Experts of a small language model: width 192, 224 ReGLU neurons an expert.
Below are experts of layer 10 (counted from 0) of a mixture-of-experts language model. Rows are named router (the router's row for the expert), gate (a neuron's input weights, with its number), up (a neuron's input weights, with its number), down (a neuron's output weights, with its number) and show model dimensions 64-127. Each number is 128 + 24 x the weight over its row's rms, rounded and kept within 0 to 255.
After each expert's rows: a language model's description of what the expert responds to. This comes from a sample of Wikipedia text that the model never trained on.

# expert 13
router [162 119 127 146 138 138 148  96  93 169  79 147 128  84 125 163 118 152 173 150 175  88 149  90 139 121 134 118  82 102 106  98 118 141  85 156 117 122  96  87 147 142  97  97 129 152 128 124 137 128 134 139 156 144 153 130 134 152 114 128 160 150 136 118]
gate0 [145 108 122 120 151  78 115 134 132 111 140 179  62  98 140  60 126 115 149 131 172 150 137 134 125 117 170 117 103 123 118 107 139 139 117 127 168 125  97 141 149 153 147 157  92 147 140  93  99 134 133 130 110 132 148 102 141 105  80 141 106 141 131 132]
up0 [145 103 109 185 102 130 120 109  82  93 102 143 146 140 118 140 130 145 138 106 131 107 133 121 109 128 105 116 126 134 169 101 128 108  85 130 117 102 167 112 101  81 124  99 144 139 156 147 135 142 125  95 134 109 107 136 102 151 142 132 111  76 114 134]
down0 [113 130 148 178 138 129 131  97 102 157 129 135 126 137 148 111 131 139 127 193 140 101 100 123 139 126 146 146 133  95 121 108  88 145 118 142 127 135 162 137 127 140 142 104 142 124 100  92 159 149 139 119 153 132  95 161 124 151 131 197 132 132 173 154]
gate1 [147 142 159 151 142 131 122 114 131 110 145 157  96 109 104 140  66 149 176 118 135 129 125 140  96 118 110  93 147  94 168 128 138 138 147 125 133 159 122 100 108  99 114 121  98 139 106 123 118 146 100 117 160 147  71 145 139 113 116 135 129 129 149 130]
up1 [128 155 142 144 118 135 146 141 138 170 137 125 141 106 131 116 136 157 137 151 117 142 143 103  80 116 118 121 153 123 167 131 151 126 133 179 155 151 149 139 102 124 145 150  77 126 142  98 130 174 123 160  91 174 119  93 143 144 142 153 118 102  95 119]
down1 [147 165  80  98  98 133 155 128 140 165 107 106 171 153 137 105 160 122 117  99 122 161 124 115 118 136 147 126 153 130 131 105 111 137 135 136 124 155  88 134 154 100 131 133 133 118 109 114 189  98 116 140  94 163  99 115  99 126 119 166 133 126 135 128]
gate2 [137 145  85 123 106 124 145 146  91 119  91 111 130 164 108 128  95 195 151 116 136 138 170  96 156 149 149 148 120 147 149 118 115  90 116 106 134 141 126 146 112 111  82  64 104 173 102 160 167 115  87  90 117 138 116  83 120 141 123 109 103 145 140  85]
up2 [139 169 127 113  93 115 130 151 130 150 117 106 149 120 141 102 140  95 130 107 101 116 155  83 116 169 137 166 114 140 153 153 157 132 143 198 180 102  90 114 118  88 108 178 154 129 127 143 120 198 173  94 116 123 136 166 148 115 138  97 181  95 153 148]
down2 [109 164 104 148 168 185 133  78  96 138 100 138 136 159 141 135 115 142  95 128 103 116 126 163 136  88 154 109 123  77 125 157 128 148 126 123 134 118 124 131 115 124 139  98 100 139 121  91  97 146 105 114 119 186 155  93 122 110 136 111 119 139 131 123]
gate3 [157 129 137 118 113 111 164 116 131 138 121 121 139 129 109  95 141 106 129 158 144 154 142 175 145 120 157 137 139 131 115 141 137 125  85 154  99  79 140 147 112  97 135  80 143 142 101 159 138 171 137 133 148 138 118 100 101 119 134  90 123 141 124 179]
up3 [125 117 134 118 166 125  85 130  74  93 117 118 140 116 163 170 131  99 142 142 141 108 119 151 139 134 171 137 127 135 107 133 141 112 152 121 147 161 141 149  90 151 138 185 171 127 155  92 153  68 119 105 134 131 145 110 111 103 101 120  77 109 152 142]
down3 [171 146 171 156 126 132 144 122 157 105 187 139 155  72 104 115 125 112  96 136  91  62 104  92 133 138 142 126 136 143 158  91 109 115 147 141 149 147 120 120 125 113  80 123 127 141 128  93 157 147 127 109 120  97 144 113 176  95 142 155 138 159  76 110]
Description: Determiners and possessives. Articles and possessive determiners starting noun phrases, often after of, in or to, like the, a, his, their, and possessive 's.

# expert 14
router [150 145 164 148 152  70 121 118 123 143 132 114 103 129 102 104 113  94 113 104 130 145 109  85 144 137 146  93 119 134 112 153 174 108  84 128 122 155 169 126 135 159 124 123 131 130 122 103 111 176 116 128 119 134 155 162  99 133 105 144 111  61 177 154]
gate0 [128 184  73 114  76 122 123 107 149  78 123 117 138 123 111 130 156 141  99 126 134 107 134 118 154  73 130 102 116 128  99 144 149 139 124 111  95 104 116  97 153 140 123 151 179 141 137 110 149  81 139 133 153 118 134 159 159 113 120 134 141 138 150 129]
up0 [ 95 136 166 143 157 132 120 140 110 200 138 128 145 129 164  98  87 131 143 113 140 128 134 102 120 188 142 129  92 114 151 154 107 120 143 139 146 157 151 144 105 139 100 149 118 117 128 147 108 193 126  98  96 126 107 122 104 156 123 121 123  98  94 141]
down0 [109 125 126 115 100  72 156  96  80 160 133 157 148 144 131 154 156 124 126 129 134 131 152 113 100  64 120 128 141 141 120 156 102 142 130 159  89 150 109 138 124 121 112 120 142 164 140 142 127 166 137 105 152 137 103 113  89  92 109 170 132 145 104  95]
gate1 [131 110 129 155  82  73  86 109 137 123 105 112 145  94 133 134 126 137 159 152 116 104 148 101 173 141 117 134 149 112 161  99 129 141  92 148 139 179 171 115 123 108 117 136  77 104  86 147 113 123 156 146 177  80 139 133 153 143 126 176  96 119  97 158]
up1 [146 129 129 139 107 146 123 156 167 137 194 126 137 147  87 137 125 132 130 159 139  68 126 141  96 154 120 119  86  85 143 154 133  88 138 134  72  73 140 116 155 125 140 108 129 112  95 106 117 143 124 118  94 176 154 120 115 164 135 152 112 140 112 127]
down1 [161 147  75 117 118 104  92 112 138 102 119 141 110 114 143 121  90 124 109 134 148 149 147 171 173 122 106 146 150 181 139  94 108 127 141 143 124 123 149 112  82 154 117 109 136 101 145 103 145 148 138 129 155 124 152 159  95  99 166 122 168 118 145 179]
gate2 [124 119 188 126 115 106 136 139  99 114 107 129 115 152 166  93 110  90 147 103 106 130 164 164 130  92  83 169  66 133 149 154 148  98 123  77 139 102 122  79 131 148 158 142 134 114 121 112  84 178 103 147  95 146 147 160  94 128 141 137 146 159 108 158]
up2 [112 173  97 133 127 158 156 122 150 164 129 153 129  95 115 116 142 143 147 117 142 180 107 136 126  97 177 112 173 141 142 120 105 123 152 128 140  99 120 130 135 125 107 127 122 135 151 117 158 177 147 152 153 155  82 101 133 174  92 102 125 155 117  96]
down2 [100  88 131 142 110 129 109 161 143  78 142 124 164 149 131 157 122 113 120  87 135 122 112 115 164 127 135 145  98 111 113 166 147 125 124 109 109 167 136 131 115  74 153 108 121  83 136 104  78 172 109 102 124  96 126 207 126 190 159 130 108  82 162 135]
gate3 [122 110 129 135 161 157 133 137 154 124 153  88 121 122 193 119 115 147 114 136  90  93 122 107 150 164 128 126 186 123 116 105 109 170  86 161 111 113 106 124  84 161 120 112 147 158 120 114 158 157 143 118 141 137 103 119 138 147 112 115 105  88 144 117]
up3 [119 139  99 107 102 115 165 149 114 152 132 139 128 129 103 107  92 126 144 112 157 131 135 142 114 109 105 118 107 163 149 143 138  87 119  85 112 115 132 144 165 150 152 110 151 115 120 174  80 139 152 106 147 158 127  91 105 104 131 182 120 111  83  89]
down3 [ 95 134 127 163 140 139 136  98 114 142 126 104 122  77 118 153  90 114 142 141 102 125 107 118 146 137 161 161 152 170 147 140 104 138 105 101 125 121 132 105 153 141 159 116 152 144 142 141 112 155 169 119 115 144 151  67 138 151 134 113 103 108 170 143]
Description: Copular and auxiliary verbs. Main verbs right after a sentence subject in biographies and descriptions, mostly was, is, were, became, has, also.

# expert 1
router [138  97 151 121 152 151 139  88 105 147 129 113 127 112 160 100 131 134 118 134 145 170 118  95 128 107 135 150 132 130 140 129 129 112 160 133 116 136 146 158 131  90 119 105 110 111 143 170 169 148 101 150 145 150 123 151 120 139 133 140 120 122 140 109]
gate3 [154 137 139 132 158 136  67 120 115 161 111 107 114  88 134 121 108 109 165 162 147 114 128 103 158 143 152  89 172 127 135 111 133 131  93 176 110 139 159  92 133 100 125 116 130 145 125 111 133 116 122 110 141 104 119 134 146 124 181 129 113 114 128  90]
up3 [141 163 133 136 111 114 149 131 162 114 148 170 155 193  99 121 121 132 162 107 149 144 118  83 145 124 136 109 127 169 109 127 147 137 137 115 125 112 119 152  86 158 128 143 134 119 118 141 139  85 163 116  81 178 151 106 150 127  98 126  73 142  83 127]
down3 [177 159 149 171 117 136 143 100  98 148 103  89  81 138 140 144 148 169 117 153  96 154 116 109 124 102 145  91 129 138  93 128 129 121 131 171 152 125 117 148 122 128 137 145 158 133 163 132 172 119 145 141 133 138 134 157 146 109 136 143 135 139 164 133]
gate4 [ 96 115 166  73 141 107 131  92 112  83 119 149 122  89  94 101 145 142 112 123 123 147 108 189 112 135 132  55 114 143 158 157 101 136 145  80 154 140 115 147 123 115 112  98 135 164 171 183 155 132 130 135 109 137 132 130 106 144 149 145  87  96  96 148]
up4 [120 124 143 116 119  85 144 102  80 131 109 161 111 123  79 129 132 129 130  95 108 122 121 143  99  97  96 112 132 145 142 122 119 128 150 121 157  96 149 133  53 147 118 127 137 189 179 115  99 168 124 129  95 144 112 142 121 144 189 136 131 105  99 143]
down4 [124 123  99 141 125 159 116 108 118 119 146 121 138 158 104 105 160 167 144 101 155 138  56 154 133  95 119 175 120 144 140 175 114 123 144 116 147 128 134  98 114 120 124  95 163 166 135  92  92 105 131 118 101 132 155 144 148 173 120 160 164 120  89 138]
gate5 [ 66  99 118 136 132 166 143 104 150 157  83 123 115 159 103 136 113 120 162 113 116 183 102 117 138 146 144 168 103 132  94  99 121 146  91 149 126 105 147 162 112 163 145 129  97 113 128 140 121 165 135 159  93 125 111 115  91 185 115 134 113 171 138 129]
up5 [184 107 141 159 134 111 108 116 115 178 141  96  91 115 171 140 134 129 138 120 138  96 141 134 110  84 118  97 121  87 156  96 117 145 110 137 150 120  92 123  86  99 111  96 137 122 141 111 109 137 169 127 170 141 138 139 128 127 140 145 172 108  72 130]
down5 [164 147 117 157 131 105 138 104 116 111 118 162 143  99 119  96 113 137 158 109  85 123 119 153 137 103 131 147 170 131 152 126 152 109 150 112 150 151 113 142 157 137  89 140 140 142 103 140 132  75 112 124 118 138 120 121 159  97 132 123  96  98  84 119]
gate6 [157 172 135 110 104 125 150 157 139 107 129 121 149 145 170 136 128 181 131 182 138  79 131 141 150 100 144 171 125 120  93 111 132 148 117 136 104 142 152 139 133 105  92 118 111 116 164 107 143 139 130 133  84 104 101 132 100  84 104 132 149 108 177 180]
up6 [128 155 129 120 126 179 100 105 136 178 124  99 111  86  68 126 141 146 140 105 135  82 126 143 107  95 133 130 135 116 154  93 146 110 133 132  88 149 158 156 148 135 144 118 126 135 151 140  89 125 163 105 126 184 122 186 139 129 103 138 159 118 138 149]
down6 [106 100 106 121 105  74 138 139 104 129  98  87 126 118 112  86 112 119 142 120  78 175 113 131 143 175 126 114 146 118 134 140 113  98 135 124 119 132  94 105  96 140 158 136 125 153 127 142 143 110 143  87 151 125  91  97 135 110 141 106 140 102 114 132]
Description: Verbs and predicates. Verbs and auxiliaries heading a clause, often right after a subject in narrative prose, such as has, tries, points, became.

# expert 9
router [155 143 129 142 140 150 137 137 122 121 154 144 127 126 124 139 131  91 137 116  89 106 153 174 126 110  85 137 108  94 126 123 101 118 137 119 122 101  98  87 115 138 154 154 160 126 163 126  72 117 118 150 161 138 137  75 118 130 135 136 105 111 144 128]
gate3 [124 118 140 124 120 127 127 144 112 107 120  85 151 136  73 135  94 149 143  88 116  77 128 160 166 130  73 102  97 134 147 110 104 112 130 142 113  67  96 135 146 129 104 128 164 172  74 124  60 114 164  96 167 129 110 117  82 134 127 108 106 133 114 122]
up3 [ 85 113  92 159 174 148 120 129 125 143 134 115 170 128 185 102 116 144 108 132  97 143 122  72 122 131 170 156 139  98 174  66 118 111 118  97 158 117 113 125  98 130 115 122 128 145 154 110 164 108 133 109 128 127 125 140 117 114 122 101 141 118 104 100]
down3 [124 146 118 162 156 132 149 125 118 106 124 149  56 169  47 103 124 133 108 135 133 146 125 161 172 125  84 126 121 136  31 115 137 101 128 122 116 167 157 103 149 130 142 109 102 117 128 143 127 135 125 126 112 162  93 141 138 120 122 119 156  86  90 150]
gate4 [135 111 150 149 142 164 124 125 108 129 154 121  93 146 196  93 140 157 118 147 135 109 129 159 168 118 127 122 144 148 131 128 115 167 135 133 149 151 129 116 123 143 124 128 109 158 138 121 101 132 150 135 135 128 149 131 113 116 115 131 190 157 133  99]
up4 [135 151 150 131 126 177 128 128 149 132  74 183 136 195 133 116 110 176 103  94 107 141 139 121 150 136 141 100 133 153 128 172  92 138 134  96 131 149 124 139  94 151 166 126  93 142 106 131 125 141 138 145 153  86 116 169 113 155 121 130 172 100 119 122]
down4 [147 155 146 121 152 119 154 134  92 119 162 101 164 120 137 129 128 138 109 177 131  84 131 119 137 125 129 120 156  75 135 144 118 134 140 112 121  73 133 147 125 136 138 143 148 125 161 129 111 109 162 117 112 139 118 155  68 120 164 139 130 135 126 166]
gate5 [ 45 148 132  98 178 101 115 147 159 153 129 149 110 156 105  94 154 123 173 117 120 116  82 130 106 122  91 158 119  91 107 143 137 151  99 118 145 135  71  98 136 115 159 142 154 127 144 155  70 130 135 118 161 114 109 108  67 113  93 139  92 124 125 114]
up5 [134 141 148  98 114  92 111 102 131 131 138 136 139 111  97 150 114 145 131 135 136  94 178 155 118 139 104  30 114 162 103 133 125 150 143 133 134  69 125 124 147 120 115 128 145 123 108  83 133 118 134  96 153 122 137 120  92 146 132 102 149 155 151 145]
down5 [ 83 134 112 129 147 135 111 134 167 205 118 178 144 126 120 167 122 117  94  93 100 121 107 161 139  92 133 144 105 120 103 146  94 159 134  72 137 142 128 138 139 143 129 117 121 160 113 155 151 144 162 153 128 119 159 105 143  97 127 126  84 163 165 114]
gate6 [107 132 115 126 108 192 140 127 118 145 126  87  77 107 100 133 124 132 127 132 123 112 135 141 110 120  80 113 131  95 167 135 143 126 140 152 124 119 141 138 129 156 149 163 165 119 113 130 135 103 118 149 137 122 154 171 101 112 135 146 138 115 135 110]
up6 [129 159 145 150 148 123 126 153 151 112 121 132 126 142 195 101 114 165 127 158 179 124 123 153 151 143 139 110 130 129 115 112 116 131 107 154 114 116 124 106 154 153  92  91 135 161 101 128 148 134 125 131 111 100 161 119 139 171 155 140 120 142 110 144]
down6 [135 162 186  97 142 139  71 107 117 135 119 162 140 125  71 171 117 104 148 137 145 153 163 174 121 150 123 140 162 182 118 168 132 125 165 185 106 155 126 145 124 127 168 125  95 111 106 122 131 127  79 159 152 147 134 141 130 153 109 142 107 103 123 107]
Description: Name word pieces. First names and middle fragments of surnames or rare words split into pieces, such as Mark Her-zlich, Koo-i-man, Peter, Dave.

# expert 8
router [139 115 133 125 159 106 111 119 155 155 135 123 130 180 129 128 124 143 138  93  87 133 140 135 112 120 137 120 131 133 138 166 134  82 121 116 120 147 140 133 145 120 153 131 121  74 103 112 119  92 104 133  96  85 113 170 122 166 139 126 112 134 120 113]
gate3 [103 121 172 106 153 143  98 124 123 147  98 119 111 107 109 130 133 176 119 117 120 122 108 108 114 139 134 103 117 160 146 177  97 135 140 127 156 137 113 128 132  85 120 124 106 123 116  82 130 102 110 117 102  93 120 154 129 132 126 156 110 155 146 129]
up3 [123 153 126 151 119 105 111 165 111 107 156 118 129 144 216 118 133 135 121 171 146 123 144 149 130 138 137 156 148  90 126  98 164 125 102  99 127 120 125 130 149 141 101 127 132 133 162 150 109 127  96 141 152  99 132 116 163 118 126 108 157 144 108  72]
down3 [152  84 126  98 171  96 106 116 116 137 122 133 119 152 110 131 101 153 117  87 106 119 126 155 139 149 130  82 119 100 172 141  99 125 145 153 168 122 159 128 133 115 132 123 162 158 125 144 107  92 176 110  88 142 150 134 114 119 139 119  67 112 129 165]
gate4 [149 147  98 114 134 159 149 157 106 112 106 116 111 152 154 122 141 121 145 105 108 122 171 131 107 149 165 134  96 138 131 127  82 105 122 111 124 168 101 103 125 156  88 137 182 139 162 124  97 149 109 168 122 112 125 132 136 159 157 148 125 142 161 126]
up4 [137 133 104 124 113 140 143 142 107 155 151 146 129 121 148 134 113 138 120  75 115 131 184 152 112 152 115 153 134 185 141 109 124  73 137 112  96 159 130 140 147 150 121 102 149 134 132  95 137 156 119 162 116 119 160 111 109 133 168 151 113 131 139  96]
down4 [112 140 137 149 141 126 140 148 177 119 157 136 146 150 136 133 137 101  99 118  97 177 100 114  75  92 165 157 155  97 124 107  82 146  92 111 135 138 164 142 118 142 132  92 165 136 166  91 135 140 125 116 173 117 161 148 165 137  90 190 101 119 141 150]
gate5 [ 84  97 118 144 119 120 124 169 108 116 138 143 138 143 119 145 114 140 160 110 130 116 141 122 126 120 114 137 104 166 172 108 114 134 127 174 155 158 122 147 163 114 122 124 150  97 131 110 155 132 137 124 132 147 108 115 103 175  89 116 142 131 208  85]
up5 [103  84 128 136 115 145 120 117 169 104 103 134 135 119 130 155 119 104 122  85 113 123 174 135 128 105 134 118 125 132 140 103 167 170 136 162 100 135 102 143 162 133 142 100  97 129 151 144  95 116 149 124  96 150 107 111 173 131 107 156 109  99 130  95]
down5 [103 163 147 160 108 147 190 146 112 157 158 172 164  93 104 132  99 157 140 121 101 110  84 131 123 117 150 149 100 144 111 150 123 120  72 137 135 120 124 149 139  83  76 105 108 124 111 116 129  95 135 139 171 136 135 153 138  89 141 151  87 140 136 130]
gate6 [120 118 124 156 143 120 148 127 150 111 154 107 116 156 101 158 121 144 140 142 114 149 125 145 141 147 132 138 128 104 145 116  90 105 140 157 141 139 165 106 146 163  84 111 118 149  87 141  98 127 133 109 155 107 129 124 170 126  87 113 106 133 118 111]
up6 [112 154 109 133 148 149 144 108 136 143  93 160 178 136 151 155 141 124 114 154 157 121 101 122  84 126 122 135  99 149  81 115 153 124 147 145 115  98  83 148 109 109 152 121 129 128 182 149 151 104 123 144 109 163 133 139  62 123 134 178 102 147 146 162]
down6 [161  95 128 111 116 158 130 113 101 120 153 143 147 159 129 118 105 121 133 152 141 115 146 121  92 143 122 147 112 136 111 137 140 106 147  84  92 103 128 138 161 133 142 124 155 112 166 112 110 135 139 182 134  93 149 122 193 140 140 139 166 122 118 129]
Description: Table and list delimiters. Pipes opening table cells after row numbers, plus colons, line breaks and list dashes in tables, taxonomies and infoboxes.

# expert 7
router [151 159 125  83 118 155 116 173 117  89 123 145 124 113  67 138 145 116 117 145 100 104 113 106 150 165 169 132 142 172 130 172 140 139 139 113 150 120 121 124 148  79 122 126 136 116  82 158 112 128 136  83 133 107  97 141 131 117 160 175 144 134 101 125]
gate0 [129 141 149 154 123 127  94 145 123 111 104 153 137 122 130 141 141 132 162 138 156 102  99 107 123 152 170 101 165 149 156 137 118 148 128 148 113 103 144 130 111  91 112 154 148 126 114 129 161 117 111 152 157 112 120 139 130 136 104 126  72 140 122 162]
up0 [122 122 147 115 182 104 187 148 171 150 165 113 144 115 114 128 140 141 105 129 108 114 115 152 133 132 101 168 104 100  95 132  95 141 136 119 137 179 120 140 134 121  94  64 111 134 152 133 125 153 142 111 134 114  87 123 113 124 157 172 141 146 124 107]
down0 [127  87 125 145 105 136 123 173 134 151 190 120 143 149  85 154 121 164 158  98 123 125 108 108 132  99 134 130 103 130 128 149 139 139 115 136 143 135 121 131 110 124 123 168 115 113 144  95 140  69 119 130 142 103 128 152 152 131 104 152 140 138 128 162]
gate1 [128 100 130 123 163 155 180 155 114 130 120 111 142 118 154 118 137 111 118 141  83 136 121 137 120 136 139 122 119 131 152 130 123 136 110 157 138 124 154 134 178 105 179 122 137 111  98  90  77 113 121 128  97 138 150 100 137 140 126 128  78 103 107 137]
up1 [131 118 151 152 166 143 172 144 102 112 134 103 139 106 148 104 144 115 119 163  74 158 107 143 110 145 152 141 156 130 149 115 130 111 128 130 125 124 131 128 171  91 169 143 113 143 100 110  99 179 124 152  82 136 172 126 125 130 117 126  75 125 125 126]
down1 [148 159 146 148 127 116 141 126 169 128 185  84 120 107 168 131  96 148 113 166 161 109 153 142 147 133 129 112 129 143 122 130 113 131 142 118 110 132 142 111 105 116 131 113 128 147 169 153 128 163 113 132 133 154 119 100 125 164 150 146 175 160 153 145]
gate2 [151 133  85 110  97 130 152 146 129 118  86 100 156 168 136 130 130 155 133  96 142 121 127 131 126 155  97 149 126  95 132 156 151 142 146 156 118 101 154 146 177 159 118 165  83 100 112 164 107 144 140 143 131  86 133 121 128 127 165 130 145  96 147 111]
up2 [112 116 145 128 137 117 143 120 126 124 136 177 114  92 111 142 136 133 149 136 108 111 139  88 131 102 173 113 117 163 131 124  97 118 104 112 110 109 103 147  87  81 156 124 158 148 126 132 180 133 123 124 125 151  96 146 102 141  99 118 108 186 115 156]
down2 [132 142 108 163 148  94 129 109 152 156 124 128 174 136 118 150  95 152 104 155 121 129 112 142 143 150 150 122  78 118 152 140 170 136 114  91 109 126 157 127 144 165 119 123 171 145  92 132 145 162  97 115 137 124 120  83 101 102 166 144 115 130  96 109]
gate3 [118  84 150 165 160 146  91 110 116 110 116 161 135 145 117 154 139 159 135 118 143 113 121 137 148 123 112 143 181 144 127 108 132 115 141 149  86 130 120 146 154 124 123 114 126 117 124 120 137 115 103  88 135 164 152 177 102 135 122 121 124 137 180 137]
up3 [144  95 125  92  84  86 121 146 148 113 127 109 123 116 132 113 107 123 115 197 130  95 138 130 178 134 138 152 145 153 118 139 142 171 107 143 102 151 142 118 121 172 116 158 139  98 116 175 121 143 102 142 158 120 120 108 108 129 152 124 137  94 164 175]
down3 [177 118  80 122  88 112 148 110 175 144 129 101 121 131 129 107 119 129 102 128 164 144 140 127 132 168  89 120 126 107 140 131 133 108 127 144 199 123 111 139  91 139 119  96 102 158 156 112 119 116 132 105 110 157 138 128  81 103 131  89  95 149 160 144]
Description: Line breaks, headings. Line breaks, sentence-final periods and == heading markers ending lines or starting sections in structured Wikipedia text.

# expert 6
router [134 120 128 119 146 101 143 111 120  93 104 136  84 112 144 122 120 161 164 104 145 124 121 143  75 104 106 154 149 132 104 106 146 119 147 139 150 162  92 165 119 129 152  82 142 170 142 125 101  99  98  83 113 141 106 139 130 102  90  90 126 149 110 113]
gate0 [121 150 147 111 120 147 125 135  75 122  65  75 121  93 138 134 106 124 143 109 142 125 127 117  54 106 133 121 106  98 144 128 101 124 148 133 158 118 113 152 106 141 166 153 130 130 163 160 124 134 107  97  95 143 110 151 127  75 150 148 130 132  95 137]
up0 [103 129 121 105 162 164 123 124 143 112 177 149 141 115  77 136 155 121 117 153 174 172 135 129 137 145  94 155 161 123 130 115 132 118 137 145 101 111 160 113 134 136 155 132 157 114 171 136 102 100  97 155 143 109 144  78 105 107 154 121 146 117 135 129]
down0 [ 88 118  88 147 140  93 123  75 147 108 143 146 146 117 129 115  93 132 124 143  94 164  82 115 152 125 120 160 102 133 115 124 137 116 108 141 142 101 134 153  95 125 152 108 103 118 110  93 129 120 117 154 130 140 156 138  99 135  96  98 159 130 137  86]
gate1 [119 161  98 128 152 109 139 132 140 120 116 110 103 114 136 136 115 131 167 136 141 142 149 113 120 123 175 126 101 130 100 138 123 160  64 125 140 145 110 165 132 135 109  60  90 158 152 143 128 169 109 133 122 152 137 104 106 118 116 123 152 119 160 137]
up1 [105 138 164 169 172 107  97 135  93 124 117 163 109  86 136  86 134 112 148 151 108 118 105 119 154 139  97 152 151 125 111 126 117 113 127 142 123  95  74 101 147 150 162 129 129 114 106 124 130 125 121 181 112 121  86 121 147 130 123 144 155 112 102 145]
down1 [146 136 127 170 123 119  94 145 108 108 138 109 150  48  90 156 135 179 124 135 112 101 113 135 143 127 131 129 155 144 111 148 163 164 162 187 106 151 184 107 168 126 126 139 144 113 163 148 137 126 133 133 133 175 116 111 138 135 110 139 141  88 102 135]
gate2 [180 121 116 124 146 127 119 144 158  95 163 132  83 130 141 150 115 145 147 108 141 156 121 143  97 138 109 122 121 127 105  94 188 103 121 101 138  58 133 124 107 145 112  68 139 117 118 145 137 171 153 118 131 103 146 162 122 141 105 141 143 102 115 139]
up2 [122 141  92 124  82 112 122 130  98 149 104 145 105  99 108 157 159  94 111 114 115 115 126 103 126  89 148 143 142 113 136 156  91 161 122  95 103 176 187 108 133 125 140 135 173 133  92 121 135 118 145 142 155 134 123  91 123 105  98 136  98 133 125 126]
down2 [136 126 134  89 166 122 102 161 122 146 111 135 135 121 159 158 124 128 149 129 136 122 118 106 119 105 104 119 150 152 164 157  96 116 126 112 118 194 118 163 124 136 156 180 123 110 124  94 138 122  96 150 133 160 153  81 103  99 122 119 105  84 163 107]
gate3 [150 130 125 133 144 116 106 135 146 164 127 124 115 138 102 121 125 136  82  94 135  98 114 119 131 159 139 143 118 118  92 114 182 130 128 121 157 131 142 183 134 133  96 153  90 118  86 134 173 101 172 118  98  92 161 148 115 164 130 123 117 125 162 125]
up3 [136 150 150 113 126 130 158 123 113 139 132 143 138 120 117 140 109 137 112 154 133 147 101 138 158 128  88 122 165 130  95 159 116 122 139 116 150 151 135 147 143 141 117 122 138 144  61 136 178 106 147 163 106  95 136 150 122 152  99 187  99 155 156 112]
down3 [152 156 172 116 157  89 207 135  94 118 111 103 135 122 137 117 101 105 127 154 122 145 129 109 148 166 148 100 121 124 106 125 135 148 144 167 168 126 166 140 120 144 102 139 126 123  87 118 165 119 131 145 117 124 134  93 141 183 155 167 111 101 133 144]
Description: Word-initial fragments. First letters or fragments of a word after a quote, hyphen or space, e.g. "b" of bash-fests, "M" of Metta, "Hand" of Handedness.